Experts of a small language model: 14 layers, 42.5M parameters.
Below are experts of layer 4 (counted from 0) of a mixture-of-experts language model. Rows are named router (the router's row for the expert), gate (a neuron's input weights, with its number), up (a neuron's input weights, with its number), down (a neuron's output weights, with its number) and show model dimensions 0-191. Each number is 500 + 50 x the weight over its row's rms, rounded and kept within 0 to 999. Numbers have three digits each.
Before each expert's rows: a language model's description of what the expert responds to. This comes from a sample of Wikipedia text that the model never trained on.

# expert 4
Past participles, verbs. Past-tense and participle verbs and their endings in narrative prose, such as released, built, used, lost, completed, tried.
router:454470573570585547498499536444474513537509511527508550499481469498517477511463525468567512415413499548491692570472504412482506551492424531467487482473486561529463602503442522452468549374529520508490500533436501591481572629535433515462465564534454492473396522620451511529448535523459333485504526549420415474555424599444607462456486572438497498572522476544480401506494540518526544502472470491516550476555533451431479498532493540492484481528478511551543522474531423512523485491529507455576494563441453481539581493552506547516463439576420508544504509444445444446591505481442485476
gate0:492505481496549510462377551560549455497542617577531485527555506505501516497531504397531528467432470477513514497437487488585457566495442456450505487452420448431539569560489504445487551577561519501563412551380531481457568572623487497446467536502538602497445521609446523515547497572508496526407471499567491498588552578468534545500550461393508498429505483507503508455437487523486484531463579469539499504596515530529536524482408471588485514471494567502504502456479427584595484481519523512570544512438532563550516455430512516466492446503515442493626498556435525637534538516422386495
up0:397481486617477447503553387584480471455561490473553494464500457535548505441564449565525526527562508499516514474533512470445517581477496565558425409513500471488568488518561483517379596528472537501465445442465444517546476518598469476574504491434362455473494548499509525501424408447373536485551484507530470567601484470508549549466468558568541532532507510601532498564458506533525591555446519519388456502562501466568482510545491606423418534487500553584546443474523614507549398403548464490492488526522552550411505591565500480518467506451493470541510510485535489468547488527512539463
down0:510507584581532504487653540486504523543574459574539552514482456408535494487529500455516455572540478517439474433530520467425493572495470467449423455587544581511514504486582402519560460483522509440516538458478542462422471523597477425545513502528540581438523577533482437498515441522380549441499510508476461475494484519566498497484469513500543592501461527548496462493442531418518503542576544415374449544379511506432472598571405472431495486490486455447528419571458469439381483504531515527489605589603393524483536460460494541466489483432478582503543483504513444451531477491520461492

# expert 17
Proper-name second parts. Place names, nationality adjectives and surnames, often the second word after New or South, like York, West, American, Williams; also "and".
router:570474505598584403479456593524398563493581509587467531560480488443649440499457559438521501499479582528518592563504527529391463477500518507524499510460452524540448545435441463508372445470560541518530509499485469584537581598476477441566525512459454563388441460513505486475430526460460435468551571525458528427536482517489569498436381503484504492525550487499501513492542510498409583493510426532443524499599542435475519433482411602535488505456542551481447507452429477543519590471509494454564496527437478464505554470508462535508479526556439530584427502446574478433509508424502498526
gate0:507534547410479507433489473431506440529504584488539467403457403540422505428541506615492475526466393554586472550616572476478506497511555532483564545545454490434453486517543378530496437507469440488457479404425515551560550559532532603428504545473429541529505442531466536539485602558550490473515567502523532544514521481524497463485457582512521557489461441450503450473567558450522613482559535561487476373425526430452469417498452509520461484506477548488506549600461452585561583470472477505509426408552406547491473462484509442593514487522546559547505521523514501520558497427457522441
up0:465513546574528532519492506546448370490498536448476505489526527531460470554510499515483508475524533484495506544535444483409431494471535542472527539500465494505526511506303428524562554479520442386466535536472483581499510475464508497439494384506560508548501491507677647440508561410492415496576487517471505459442516512483500546479573496452473528401497580477577515567478552601514464532467559490506485496486509552456496621586506488451475491543427455495525590490527597564502452509507456512448598533451464549491543588468478511491532578471500475444631531500517500419452494491605531483
down0:540543498497459533489505453587582522525476479477536560581496529546505501505524439475522489520481498444576531498591443522507476558458521468377450539463478484473477548516452490499479546477321465453452539493487448563473515506554446573465531513494549539525382511563445618516403469532493507536425454514518509379464485470509455589429563461503472509502481454487456371499612481552513473530525472518469563482537541507442472552478438533486399447408434436484533483453515557458504534486500473414383537478474505541629524445554464612510544429393521489536590550503516460438466508575476549447

# expert 15
Mid-word letters in names. Single letters or short pieces inside foreign or unusual names and words, such as e in Deeper, i in Qurei, ñ, ï.
router:513498586556484503591469561563390547592488598514466519568471435444551441456555473427539543487508541523430534490535561466539459558513434491539518510494468508575482519384430499501519566459582493518576591609407515465593483569466566497448540531410426512432515424595458502468559498435483440497601493496503442443531531553411557440516517525444568444532525491478458499509490585544485489557577451487485539490521505491414541484507417533539555429504499493411469551546479523556486521469426536371558476538474523418586461554536493551532483586547491464521522511434520554521517515488409520553
gate0:511516519484479446538457458488545492598524475427419475477437485501518425584496559506422503494470431478481444449394586602460482578504543484501435541494513446464491493491464487485549525589467443488543496467515611552528517494565568512421535593506449472428505444539492525514509557333482570475575537506623523555379491524487455503547379464486475540484513427503490553490501475455493581477462512441445464528508436463559493450502440503506485546463552543495510498562530500630554567547500500571503447570462469541515515485429439462619486493454490577636506512546476557505503510430469587585
up0:529523503411472504551504536416561530544441513604525484490517511503496380440567530501585597391447554504550501515562516572539512601562459568521488532549520508423468500501546539493538533575429455456382581491452519464372505588492505521458605527538538454454468384589514548492523490490476519465506489492465519610424496531554505585444417522565480547517476438495524520469505487549449565479519491427526515460402501563502493503509540520565512530405530490441552522516670512508482511450497447537556440463502456501588500541504450539521507474510509531497582473532536536455388503552454440410
down0:468568503582536410389558422494601501590518545461534350530458515551482473567406498548506527415444392523489485466547478539452426497481445501554598450495429489492444483537594464495536441577531510512526425497459523488559447538542472454474519482568457429478587440477515445397481460494548460419533500493449431502535540430471598501472456536492526504449494536517459528428390507558535448546563465488478463580545473438458485426437489442550481564499456559536485485497494477508519472512450475472558346499450499457535452467463539475554480522480415440374458505495468549443527465468467465432

# expert 13
Non-English name syllables. Syllable pieces inside Indian, Thai, Japanese, Turkish and Italian names and transliterations, such as ar in Makarand, Thai letters, Kal.
router:488464559571448442536473518448420510538527520509461512577513436519585453477515517517557603413465506537496562427499529406532483576525433478528390508560454555485415592478430505520469576486542556533467498589502494528572549576501434429518453472365404441403451493446494463560483507511452492468535578548518541493534461607413497482501440494481474485566605507467488491517533476486422518583427405492503535473584471540406582509462517528495426424505587373476487533513452499548560602513502483483514473479434494431488509543482455533602523536459474493537482539533530461576533523548432504544
gate0:527503534380436500481548413418518484501502528556559566486478461512453480441515398478482492564435510558438597547580453540548526466465474454525533591500441450469502488462505584556545391385468501485533493404546416485445473454517445511422539497449492475424502554463510448453539467529417443437551521478546496501432639676518488509529553500569480550540481513477497523516570511507451522532461552459561554469474479542433521454532469527536405508500559550576621479496510526562477493427456425463454562543522527404396503461521555572544524491473529509493551553507513501571453564514517519577
up0:443508526535496453480548454523424495429448623533537568536565563565486530573362384499416523560496480536539486518518581518431504499489487527501490510493493446527474469467478528543472510452480416481475449432496458569467497509420485508493489467486444491454520562490469459429459431453551528500497550502569550469403492529495529580488496495442436562577449500465468525492513551447458410492506614474460546492516513521477454532485471591583436434575411533515621548447494530526526537531514460537490420578576466524364518541493414493487553484540530497486395600493646597573474569539519528458
down0:456410502503561511545527461526580517531457543587536451609454564562475515535545464473414517434547457480464582449522486505502486545472487481553580500499429680564523410502549550560520477504571514530492523513528523513481450533548500456540524564520540546520511465491486428447485544455511524515380581558498493550467447496622427516529545427491466440593513495482523459449413446510596418506435386476505543496567476434498473505500466449589538511464477490455493502465546561476492550455438480535651580479494409452467467500541497497432527414467508518556419450451474464581471539498549467394

# expert 28
Word-final suffixes. Inflectional endings attached to words, chiefly plural or possessive s, also -ing and -ed, as in fronts, Buddy's, lodging, remarked.
router:541468551487535462491534527447428492576507504571422555528479453453521554448500526485559550485447578549433517507468526473526417580476472503385512444471541577521473515495427407556444519447481561512494415518441475467553568482569415432422480517550507498484483455518507472431401494473496514532580577565510492498583425537421550417482486623412514492649534492512452508603548520582450611526557471479528546429601546522435518512414582555542442440511522513471576453502475544545525492477463480514527432573418537459539587511528471519568467464508483497558490509460558570544523519489553443551
gate0:598533507556490616499428498482462513491505439547525512418485416484439513415516523461547492420429462466455545496511548497447481567562529535482479411641521543458542418497423482557567519456442570530504478529453523430477515509465471574508561572508558613600395432477457544520464502505538474495545538486472478550515515511478566496533524510549551445564599507507435505506523453488453450537495490435522513403543517496465520415484465519477455427519523607497475533508667538533514497463499365461524436509587523522510415525532537561466515433496544479613440517470465514489456545491580617545
up0:504501525582507502515485502478388560474542421543500500450464472511546536462655480462568498486522451484501472568510507552429456538459490577589558446548590555575551511509437619503547464490532510475530453448454533439497496485463505557478477522505508520523469426495535450483465501492522551455465583452491495551506582475495553463544564466524497463626620527439463432570481446546445390370538483449470474516488451521559475535400508563504536541454525631495476440501539533518485484493608487534556450472585495518486551548424580578382486539525574532528476480509387514413458467552548545500
down0:457458549474461560447572484470521489553499481451450570517579581574551462498519598575532527506634471518507531538559487484476460485413484547513553613467499479517425534498477493341500503509576478482450428509470428567557523563491561458488408362484444400480552442531600505531529498525445520504533488465521471502500476454459404543484558482447567491505527495459467476571571564526533602515544476568458479515465534551477404442432567459542559557459498527503513402470524466466472526537416596522577584507482479566533533506502528527478592601507566508454552553555485538536493554549506558445

# expert 31
Capitalized name starts. First pieces of capitalized proper names, often European places and terms, such as Tro in Troy, Trogir, E in EFOMP, Fa.
router:445524444527563373552433520530477560533484602543346514565447536464503473440465504424609495420461554476552568497548535499454389564518500547488440507462522503469479596486518451328469521457470566516524523587514509565504545553483489443519551549504523536465463467446492458517462506356513464473521576605468405494550484519495512447432478536409517479541479505438383473518585536524464518497430467589523547482492517477452515568426529565479490469564557498515533504478502441510440634405485504458498570516487531536518492555483458550516452458498468487500470524456455436463538553459443455488
gate0:485470543513533393553578545426446409471574591500453488566517503502452397534486449517568476443494540520459463491443577485500470535624490566527516524565507460520489519499581500575545510516553523442524491466626608488554479441575490512524440534534493519534587454603537481466529549442506531523398548489431499494539570554466526512455505575438568487416482424554476486506554512523511521509563484544532518506517465534440577497551480498432439394548455423547503473490422475536491544374488631543475573536431528517519448507387467510489467466527542603535518530401452559518462527454519462568
up0:522486534523424527540537493560568420503574518495408530498534440506462535607525496519562636443582520508483520495479441574503493578453513483488543506394487533439534506558494521610448587469499570520481526527567477428506432496591556588426373563495484527509490503445505512543468507518502524590533514432482448561563479545645483407519452585471420543504548544463521540522509596537559446549483499446478543513462496569466465431456509521489512472553554566516523522460448478537509422523563512589500497558536512490528468515423431506453540380569495526535458496466393427516438542549431536578
down0:479394550453498536440510496494491499500563506462503491500497505612447551519447532481518430485399479442539474496567574505498519419437475519495413407520455488534444452469483562476481442542466502564526514477458423423572546540524500407540535520589501402406489507601467556513492466412524477493425488428426608593508572509447498482526469465465449439594546521565559458379542473478479539513520542499523595546515451442563515480534445470479551455575613498410490425506563530472495501583349569566485440485540579479440475501488501504525435534491470521525459470516448530581431516463509523573

# expert 2
Foreign name pieces. Word pieces inside non-English personal and place names, often Italian, Slavic or Spanish, such as Angel-o, -ić, -ova, di, Mont.
router:473595557516473453477520576519480511512485528561540529525491438450445511425507512382606473504463548444517574453529545458528523520608512491510464494408526529535449553440457390467462578428534536410559425484481557565480516554410444461572601538512428528467459472487529449447497537484516436494601554560444530471545523463502483538473449518455566564465525535546429451493538517447492515524466501495539579516587539520382530494362454525537475414488617475521438527486481459567514656517511415479623477566501503447552482434560519531538444525558488535518485508453472488511556532466532446525
gate0:492509523489529490494421480437471556500533472436423548491496537562547391575463511498470414571483555573458620519523585529458529602615560480493508504472511452526466537419531479549446411504547444566474495512478448540565476506494498458479513526455524406492562473539451511501482428497520476493612523493488507550484496600535493551506476533439624413479513447556486574539559528502447509506542467499513512551377505471440437557491516509495495569395541503454470471401489582585578451538484538449590532559482392390443492564431522422476526550544550530421470486476582529553519504481582451555
up0:482475476523448479594476632536535486508498488512459500489546468504568483487450579474538537518593527575523486440371480484458538455438443502395506516601478582576575573593477605428513477537490526477463469568464522465529563503551478445405484389507481534506497487459412515558540477545564534497448599515526520479460467507463413523477521491614560501494484471494516459478519530517513557567509563453560493519587521403511465509473438437436562498444455440490513530593483523481382412559477478504504391506424598570548459542544470544525458475502400450487550560497482468539576466415498546504
down0:587489551518502422530483497465466454562491494522564490503468505484534474473558532542572454589601393491546558642506497451579494615435542507514395513501472449628526530404511516589468431511494501387491533539487525535491450454455685579485551476487534521463533463537514545469431508533586502509555525489475503506482464517567549511431471506497461509399420527461465438529520566568491477465471571502532461571559504508484481423482475552418513411467563516613513428483445581512524563520588524477578544482470484421499430495519520516482482457516526457496525537424517510490531456484394549451

# expert 26
Institution head nouns. Head nouns closing institution or place names, such as University, School, House, station, City, States, and also km or %.
router:572511514505532479602458516490398583452517554560422550532412459426492450504520531498472521463439530464506496525517500423424574577517495491515474482513429551508506549373465484446448467440527491462502540570449491555569516469531423498609490458454472467522453473531532534489494496430462465491549596563372423448530453568462513503429455569454685575535511475490498464533600568531441527562508429511500446435538544445474540518469466582499485550493508455447578469487472535487433461411509392465535494544472531388521471509431413568507510485470410508491431484496514509460509503484493434605
gate0:434620482553543558572495508460639545481625500543540506491490527609461439501572484528465516458452459523520505531565424455458533567540566495494498430452500544366414537485532509560442403508560461483568536455534530534510444523527466555539516532515503502610479482514542525466421427539493458417626494503417465493527512474509535490484545424431483508495430464502467454464486460412470534526501561544472563489500495383511542507450493546473500553516369477457483488542491485546429498401427486545563411446528592447437453533473489490434442596429426441532545521466519492456523492432491563499
up0:514548496499501483468513585572500556486463458415541615496572444579505517549530458578522415458473516475518407447535437542544536481501507526499584509449525568516436504476398545494519633451524502524502431492478478468588539471530539483555487595485538548501389513527525510450539461479557489468427437592422460495453518503557492455535519472490508492488537399446500437503463548507585510483580469379436502526484494451554451524438465565530496565414430538483605460406526606439541496499582532575518525526498528473602539384565491489556436502554482416560499487465496494502489583473616460494
down0:548438464554502496472484575569506530416453517522515574525547447470512472523556411500585371481495487573508513468538535473502551480451464576502544545501404442547499472504570528484578482446433439541502599444391498556530531482442515563573451563453549475496518445568536492496526455419470488453475515532527524479446418507523487444502470522487487423465553519540454547481593638547572450444473535538536535547360442533595489571547589418491575526550490449568473427444469512398633579473445473538530515504521484562524528505533455546514472541425462511519484425480485467550483561486530509601

# expert 7
Auxiliaries and articles. Copulas, auxiliaries and indefinite articles in running prose, such as is, was, has, were, been, a, an.
router:590569503532478508514413543483486594572548567516513500506497460481498475501468534503581550370419506482545511470520507479507493554552508543445485475413438533506482471543417474577533513472427493541446477560455599566548561538453431490402502473395467520544484464524557552482479521562477481522485528483547415468590507557444581402484427476492540548506628430433481520518465569507456532531488533494561516404512617510468540481479493519599473440593498438467602501439421512527539581525470434448565558500439497488557498516482409626504550486515469561563518581508523469425525543481454510595
gate0:575448534546440605440535530459488567474539498410493460514462475510443543448482506488370484431466445535448515524527490462552520551553436426469492423508520489513532615427514533454507480566388508492562468487467483619587391499503584410465479612425452554509525491488478500495499604529542503543514441476487448400495465468493574469468586501462506501488494564526418543407480439533517498465353488492450493459507510458539548527430521451470537526501503452542513474552510484532480527516493501475508523471501630500482422398461529550532590491476406526538519541461371520611431455536525526478
up0:357479504475608485485526526589492532513555518454471482528502449551454467512423488552543503519471485532467477458512487418495446498557457543444497511466557501654483471522439556456573406445428541382497460513589551508464506562425535439503529440579400566484521544433461590566481589483503502516548473420507536603520517547546389464574478537470493513512530562489366426494535436496460506508472554500508465532504509551542519521468500452463395457472410485586556470577525452511597487457451500592468458479526501540486486481533581467483469543533511462456415586492503559584488535449547430512
down0:411444440490565501506477473499484516495528470510424496511544557491520470561538433544502560480516545511477465527454501604579478542461547600506519503478431524406452568491389572456555470457575520502489418508503502402536499523409538491584472497416463484416508507409519486358459401502547433482501408484501501565519489548580400460467465587518513466555639496503511449461532495454500482520498504501414497447501557510497478432496491565448480537595516479518353440554488452502592402539452508517480486457484537581488402525576507492450504497519435566502486575443567498516449555520497482392

# expert 24
Given names, surname pieces. First names like John, George, William and middle pieces of surnames or place names, such as y in Forsyth, van in Evanston.
router:417520531536417440555513586560504509618544488534466532534461439442487463513461503542541527470446534567544542538576612519488481536459534502500483547498497491598513519485459433500542534489435526586484517603466504502586574544507453443650502530467458533440415563476539502534444527485422509460481585486440519460570484504504535392478461519432531497534577457557423480528511538572534550580506473601529516481533502536583496537422411483513503521471552493423534561430433487520540540350488425506542518446411512418507509576452463557505458401553496570545418522550524515448566440461514507531
gate0:519487489429553476520486547499423462552536529482517471554518456539445516447516509489502489483604603485475583569456444466544490520520482437558501556510586575535500484535502541570528445519397467484520456492581492537444438505483494515523481494445496501492532477579512551379369547494362508568524501416478542453493486410423452506538531512419552631502514581586518447458468490518478485573474575497462507340534421480483540563494474568414553501525508449511465512518467474591524565481464562536520523431444469537559526524351489457558524427483487442496565458551412519493461494498602503446
up0:522473601505528622359451426463518426513462465460571535490530560472571608483426420425532474471620545549475458447388499573404563489536551497487451503525491520489519545481456448494535504474529421486506485493533551547471569637518461514464570577502525454461506512491452584533472464521449469522541427500465539486514507524547584523529514424495452468489431533530588451553500524401432480430449570456518519530468573505535603457480586539513531558564567631492540480561500425546511534548548546544471549576493529555495540586513564565558506530468517490492420539544526470519525474433512489509
down0:524443501495575473530525537551512499470535413575562452453458533528505398505481529493438534550496521474462479470472485543500448534474447489433429472546535471505602514450512526489412444515506575446534475504430418484448461523510580490477551563449561596457461529515523576450470510447558498506452480491489527459504489472456517518518472532465441468304472503430482502513570469547482466399541478445533470569522501437459452542482461530533581446543567679526453326415433488484413498480534521511561584582444520400567522487521514556516440473519633453457550513471532528487508446483537509517

# expert 25
Space before numbers. A lone space before numbers in table cells, dates and scores, as in September 18, 2021, plus n pieces inside foreign names.
router:534517572489520494572468486453374527582524478502510568568454439460559494501563538422542547474460503506488536530591534506460516545548446532463412561442429527531437496458489455417437496436506516596458497511462506518590515503514467495498486431405503515491436419468548492425449614419396346517509587513534515426520481493488504422524476461422500594481526404429503371509558584522539552602547450504545535433509472511420476480387485529479501569506569502494548534442451544484544513461482516409520461487536571493601528475493504551472501488499491507487420469462568498484484572524522464597
gate0:465376476562464445521498476599470572582473468573441554483442514419521482458549478442503481498493411473460519406540519371477443488448443535460533439542476483432489524432422377492385467545395521471484537522470468602436452481377419541520480561488513417478509435501595515494455422438470455501539461516446510483516566509512415474543417481505555537551554515418521454521487509479501492448483509509528514515432457472450351524521475489483507446443466491524506489523571432538516427479382515466500512505474545519489474538513557535513497458463600513400508417573397466435527521543530496517
up0:471445454530540450442541500569438592532475490612393491419444447446428542476493498528502474602386390470522533507579449533467421513490548527403504511552519500483500558507416438410484406528346561487375568574562484512502453532436467563468512513510498553580518468588429519454494484466465472582474477501493456454477485582497537533548483529556518587494465577466423518501525451446476481486441466520494517540438467475509488437434519554455477439450491470451455515490558447542457460514512553427472505502559561578486469492515600478405493494502531519484424449458388500513486524390457525493
down0:495474557386548508480484469592481455467565436466492519514545471471553467379522477493454515484492549463499509555567488449536521573491503532563461463490550491553457536519530475515566575543578523515519518563570591441527487518567490481522461439554513537523401486501548486450514533422543534376426473383416563482561525533552440553566549526512498476510478499547572415577542496529422493497533488568533590533433548607541541549471431388478521531460537407590491475542462498460433418489527463454538484547479521530448474404541453543550607618540429547496464527520485473440568532557411555527

# expert 6
Sports and organization nouns. Nouns about sports, politics and awards, such as team, club, League, Cup, football, election, director, often closing a phrase like baseball team.
router:497569500514560544629517535552471493489519497547486520538458378472483461450560542493552503493449525507545510489530609508564428529500579504498391481461477588502461490423521435472481498408406521507490498501431514580536529484510413504505534543440490585552485482435665585495428587472514477505579567609439554484514412498456496487438501472495616586486519495533424446534522540519435502540441406529550576439537560437431534482498487498458455495482573564481568439489435515557527571443499478519529522593468461405504491532495407574593530467563505481529530527471478545410515510490494476466
gate0:503536546452545476439516425481523449454543484479517513596486503510427565448506542454633469546541530575460547502500513427483489646537519518577539569497483478504497495511501438507497543516509525450542499534532539536605590499549421530499486468459573452551467469377495526481508545452510547456511487456473548533512441402468444444534503472544488500444555464476431462543426539544547532589492483500620495663565405487471487430469528457419386612636551550508451445483493494503515425521486451488520492514490485528483506584462529525497447532482503441553566531412529487475462564518360560491
up0:359477495507481469524463504505414508466563539506496555565504535485438657474430492513502534443513494560480485498542497498392571443444475526459434491462471427446515584589463586448426471542606515559403511445500556475470518567524430468493511444563528473445531496568468510557571486469405505586426518531502530594486519565467499540564515595508454492585543591469456543388485476530517471586468467450553467481547553489525491444466533498457453488446473465474373570408565529530501430438439490517430458483526496579531502512568592509509542522559529497517533553494586513579440496504458561497
down0:508502471521549456475536539439453468392476506566551572552434621540467536560470409494504517502506506520482474644540636401511562641479436525581516447448517499600504461455536450488517534485478522481465547466448501461524547454393447492453476482468507482534485412521456396583403443541566538495518411496516457471511444529497515451494490429445472489570505550529532561505539443476528411465583480453499578597578590507445433501536479485620508433464512538425428544515481547490564511433478541555472410533519514474517516524433450519506478545522517578592444506563525486542478488503511460490

# expert 0
Month names, word-initial pieces. Month names like May, November, January in dates, plus capitalized first pieces of names (Gro-, Po-, And-), often in film or music articles.
router:447514480592472500577390570349450570566582548504492551498464495510597501492608566477557539461420525464495589509522540448485495479552568572471486453507470530568541498532466459476466517452493561469457430523464528501591558508547437540489504488485407579571404462504543526533470502540472458471530545552496498484582469516492570464423472497429537508561462555529497538546558461488459510522511460547556590508521632519436488565467570528532447435504491490469522535470509457552421538482471564469550443552447583420489559532560453539506473519574477480477397499394421526501500509431487359574
gate0:473491522539503476467570511532527599493459545491570500519370461457550496510511492506452527534484473498507473506578494429587534447491525598540497549481552518492508506565491561466443416619523577509465425569515418519559481580552440543446492495528436509587531374496522426472510579483558505482495451510530589475551459509508552563365486451487492607422504520491593499586538455441556544589386577481489482458454590517453451521613465505526492449500432406534534444429442440518485493543568477496579499494450521501465491483483492427513439572473558513403538444531516537560507498508452410544
up0:470470375521479509571568530444426529482513517473458425458552560470515604527527505456436515498560547504460456401567448447481534447516415481468473514525425581536468435489507447478495451612523425524497521553520473492531520544456494503564459547523475494504523478524560451394525510527459494532454518535451650504469484504499486424401498452530462495510461413464547365507509483532502487544469512461587432541461471409480528462518550404452480480445430422594378452545412400456435479542527463553534484488542580511488492496525490488463525585602479539431469457479488513541613495444534534609
down0:604460602384438509511507469610554524506453473482524503433554545534538409515517426564524554526515569473529602547503414424428559462590467540519503528546551599541481449485578597466563544518498609493456502537562501524434550528431488474501525555487521518521446525427523606531579581492563421516490612455472503512534537525493498509525514535483613447467427437566444506501444484439529513460459442443495509530520442532422527502461521564498507551463495575493436516472446471460588554574549487553547531556577417425504563516435542443544497485509461412449455488560537506557439539523549468505

# expert 5
Coordinates and unit symbols. Coordinate symbols and letters like °, ′, N, W, plus unit abbreviations (sq, mm, ft) and mid-word pieces of place names.
router:567512509491508516589512499483453575526533489567492531533419485474525584494467566491549514403446509479519500518457494528464468552571440548468511553553460574546574612510504446362528511443484472555461398518523599490554614499547422462483530502448522503480564456460483450499468546468405464499487587529514450387482468526396591396499476491435578602615509500413466454510502554519561603506542415540480524480538501460485556473485478520627478463467563525460490569583449439435480571485480470445497517516475518469500499565500520593491499530589473532485463462515598535429558519465446486537
gate0:502603514598510522478461544456447449477536579538462462515476407530514442577312471439545514496483524483582506501564560591576517474549574561569509444501446614492594491403518507451506529436470547561578467527501553523520540496451543544472440472436498605536552450546398478541481514470498492463534515493498483517457544497485510533545524484434586508518485528431404489468553411530555540489557490626495582463473489574454562522518540570465567408464491558509447473561569487487464470498514573518491464437491567536427552484509467586357524456541481540484485539482588477536488531529517508521
up0:558505489467470641421480550511455511527492527442481388531489484536491387507411404452538499421514503502493512519569536474577497529485528528509441499407481508453496479484542485515518459560520513432477451491480482476447502499422433470423420607499419439519563441520472538524494455492495468492388463514526443421340513515404556545461470449465460548488459576548465516493462567485565521466558493514473515479488459480458448494575482570439559416575444428613534480490460611517410464469473516503462448480347510500490464481562594561478501530501514451463537540511478428574538470482608528466
down0:475508510412433523597437518613566440418499492577536387564539535449537524457482416521548473474509502506533402461449532416497458460385520542529448490495557535543430471587413533505498437448537465573557498485569387522563428489467536420537535448503602531468525474583461526490477517564581466529586525419492489516521561551396525488537547423469539488515507428489490548554513509484461515506467438510439571553467521575554471562547471354495439492455523456504490458483447538553523545527535449492417504517523517556514549576449471528536509563426422515526458562494389509429515484538424486498

# expert 8
Common verb stems. Word starts and stems of common English verbs and nouns, usually completed by -s/-ing/-ed, such as not, up, out, make, con-, re-.
router:534511504522466466509506509501441505463557548562459602508417513564481492411513538562523583458435477506426544588531502425532408584509507530411524469529413497468463504467459499397472498481490522560506452540458549540598584602469458497477505536491495571504498491531524493531503545490481438433588549576466415515544481440427522507403460464474504598459492434421498493538551563441453588526495501597454491435531546381444502521510469522506505535578508504523533632496496478568563594482458415387538600451463583438551462468469481588557470566459413453491518522476511482505491588510493457459
gate0:464473577492548470500497522407482387415513456489488468551480541520586484523541553460479537531402458488435535546472568483459551481518450482475539441580512490514529458518493522548491495479528545577477483465544433488492460499446454481506521594486511424590607477402521437495567556430504568534468520482415497445607579380438415465500477514592507539491553584511510498524515412475613440569560472428560437486662436546552403600557400530498552518479566456536506539500502491518448487494504502490445493613466438511469484491481443514506482507520528499453432500526529529446520515384472496577
up0:576498531567375480523467518485468406462518511498510469637541518564509478510488586505545468451439531382572525509523435441415482497505508460455546536527499495473523536425502529462507475407407534513527552525542404500451541564471448573474508387495487532467528356494599505520503478559459437537459505509483540443480481519513547472437445519586467613403485561471599432459591496499506440477521541466484477522443544510484513466435529515551496476416529522475527543537501416500417431582582587398518436502515524476461463393535520521385469552511440538506507437506450526398530523476508533494
down0:404476487592575510548474438440489540543539481501521466511447478528485563595513443538507447420506579473457523513485513436507557584554517596492521544489504546473487419526462470543515531506455512598480473483438498456532494495619498492581495601474485428499478450430534448436434601491534498569490389433535464550566492459501455526488512590516493564497463477573511503351546481497472484481456555499575491460440523449470527565452461531461539489472551418420455523518550578528509637499483486503459581483543524570504486507537472554431528539491393560497556462488619460565564635521494424554

# expert 16
Spaces and open brackets. A lone space or opening parenthesis or bracket before numbers, dates or glosses, as in barnacle (Amphibalanus), Demo (2014).
router:449511512590520525593498583451468545527501556516478488568470456442551492487447509452555513469495621514555566496523623520510454570556451521521428481469488512543495470418496403518470534461483535487475474483486573517537548540462486447474551535470491566520443549535563472419473591485510402409482542573513478499518499547513524532406517467371489533547477452448444487523513515523504495591508463504555523334506514439378526555478547516499500335578521486545533534521473391565483534506495482396538472489399531515574519442540476564525461491536483459567462551511500471496577587476424450599
gate0:535407487487549485367480495517543563531545524536541532498358525475540600504498563420497446465488487527416562510497394480368530459541532457410508520535455363508497469472513456549511368447486509534461490551427498564505481417486510499513507542524372517454498576508436447562460521464505448613448493489444524505519433505485549497572517526526432518547548508490473470521545445524557411523458531497422469503472574467480421511491449543465480541478501416481572586505467504473445551418554480532470524528476562564431434499508497518537562547644519430613565521502501492569492472524494562531
up0:439521423496540577477507489462522475506506487461514489529493534533528523498532533424487456607475469549549447354603455495523506461483617479545496589486467601503527456474422467517514400499589502539514566472442531521492442513504501463448509518575484443382519471433518613623408452454504544505486490524510578510512448482520496608555501584460465530506500523521559487497515487486537536496608459484450531411507504552470466556549454519598567542557494464416454523533458455413344502478516514547492459451443449470487524454401535521539498479470575485528441528534599435472405514556564486423
down0:536451433520573445471458468492431446389476498483502414502465514498516546481494560506438499500473494595500487437524437481554408454507522494579553566517516589513534433530379434464573462473523498547425479512513532534477505522569458511523529488491439488366532541437508525524502609487524524444477429497575482518525459481424374578581446544454482446442504453578518503505543499484584509560499417466492485432477518535442520609466482533540565444520525441465553538513530479432308495476393476494372507493417518470518490512460617551534594479492499531475423466534530465500514547510543477465

# expert 29
Ordinal and quantity adjectives. Adjectives and nouns right after the, a or his, such as first, seventh, same, final, new, son, brother.
router:473564468566457490671502577474434437483512533532465511519455514445560504533464564477607492493445586517512593499555614532520517547568520525455508544487496509413486536469417411501563528507448512438467484555420506488541475534461424514498464485452455470428524455520526521482418569507461415424512476532484485518563481551468542475469525502431612482489454506473473406568566461538479485555471489590578525449543548459515611568477422526535450492615459441444476539497482441518410514493416495484516536536513529514555532494539409443579520450504372471579482511427522450552535564397492471561
gate0:511572566488466446552483522445551517495449496459557452554482602427447549549432433504458372486475587569499454482468525538492483504493518556565464466505634557415461532573439556423499618472534535443457442540466386528530461527403539526532415477494481474447537444615432411485509578494436461560485499447482475562485506490480456523503499469464538467538555545566510543502527517476532394435556397528542490522564551408471520546433523508511429521572530451526480453506491499537396528455552451497523571600509450489483421491516396526575512424496522561550464487506467572579495547451484493523
up0:454454507479451392559460444541525590482556543455527481508496498505386556498454481535479427439465421425448387557522480511592509618546539498510529520522486482536478486455504510385578459541477495496477490457428460479492552435473521517392426520599493482552477508561482474478561464548488486492467540483460484464547463411436456448470467530462529538439509437455520593574545434405461581514629501507456548538607529436536477492542511466561526499409522581503462604409429537436489526529478465429532539525505468426437502421441413538422456506516499512543501532540517642529544511520469513498
down0:521464474479531498529531401452534481515563595481497458553492523484555401546461417553489527529568488446435409472551582464473477501479458535457481445493538425538496398553554554412447554552456461566644567510503489477359507428440451518536436464465512460570485440444503534429483475545539493411503463501443497373526518538590465489446492582557509514454423469525509527525454508505532575470520479481423474417484541523534484521585497490411544471539487497573441575396564470525434441478493575497462560595555596498576484518477437471466519510437504500463547536529522476548486524527553571396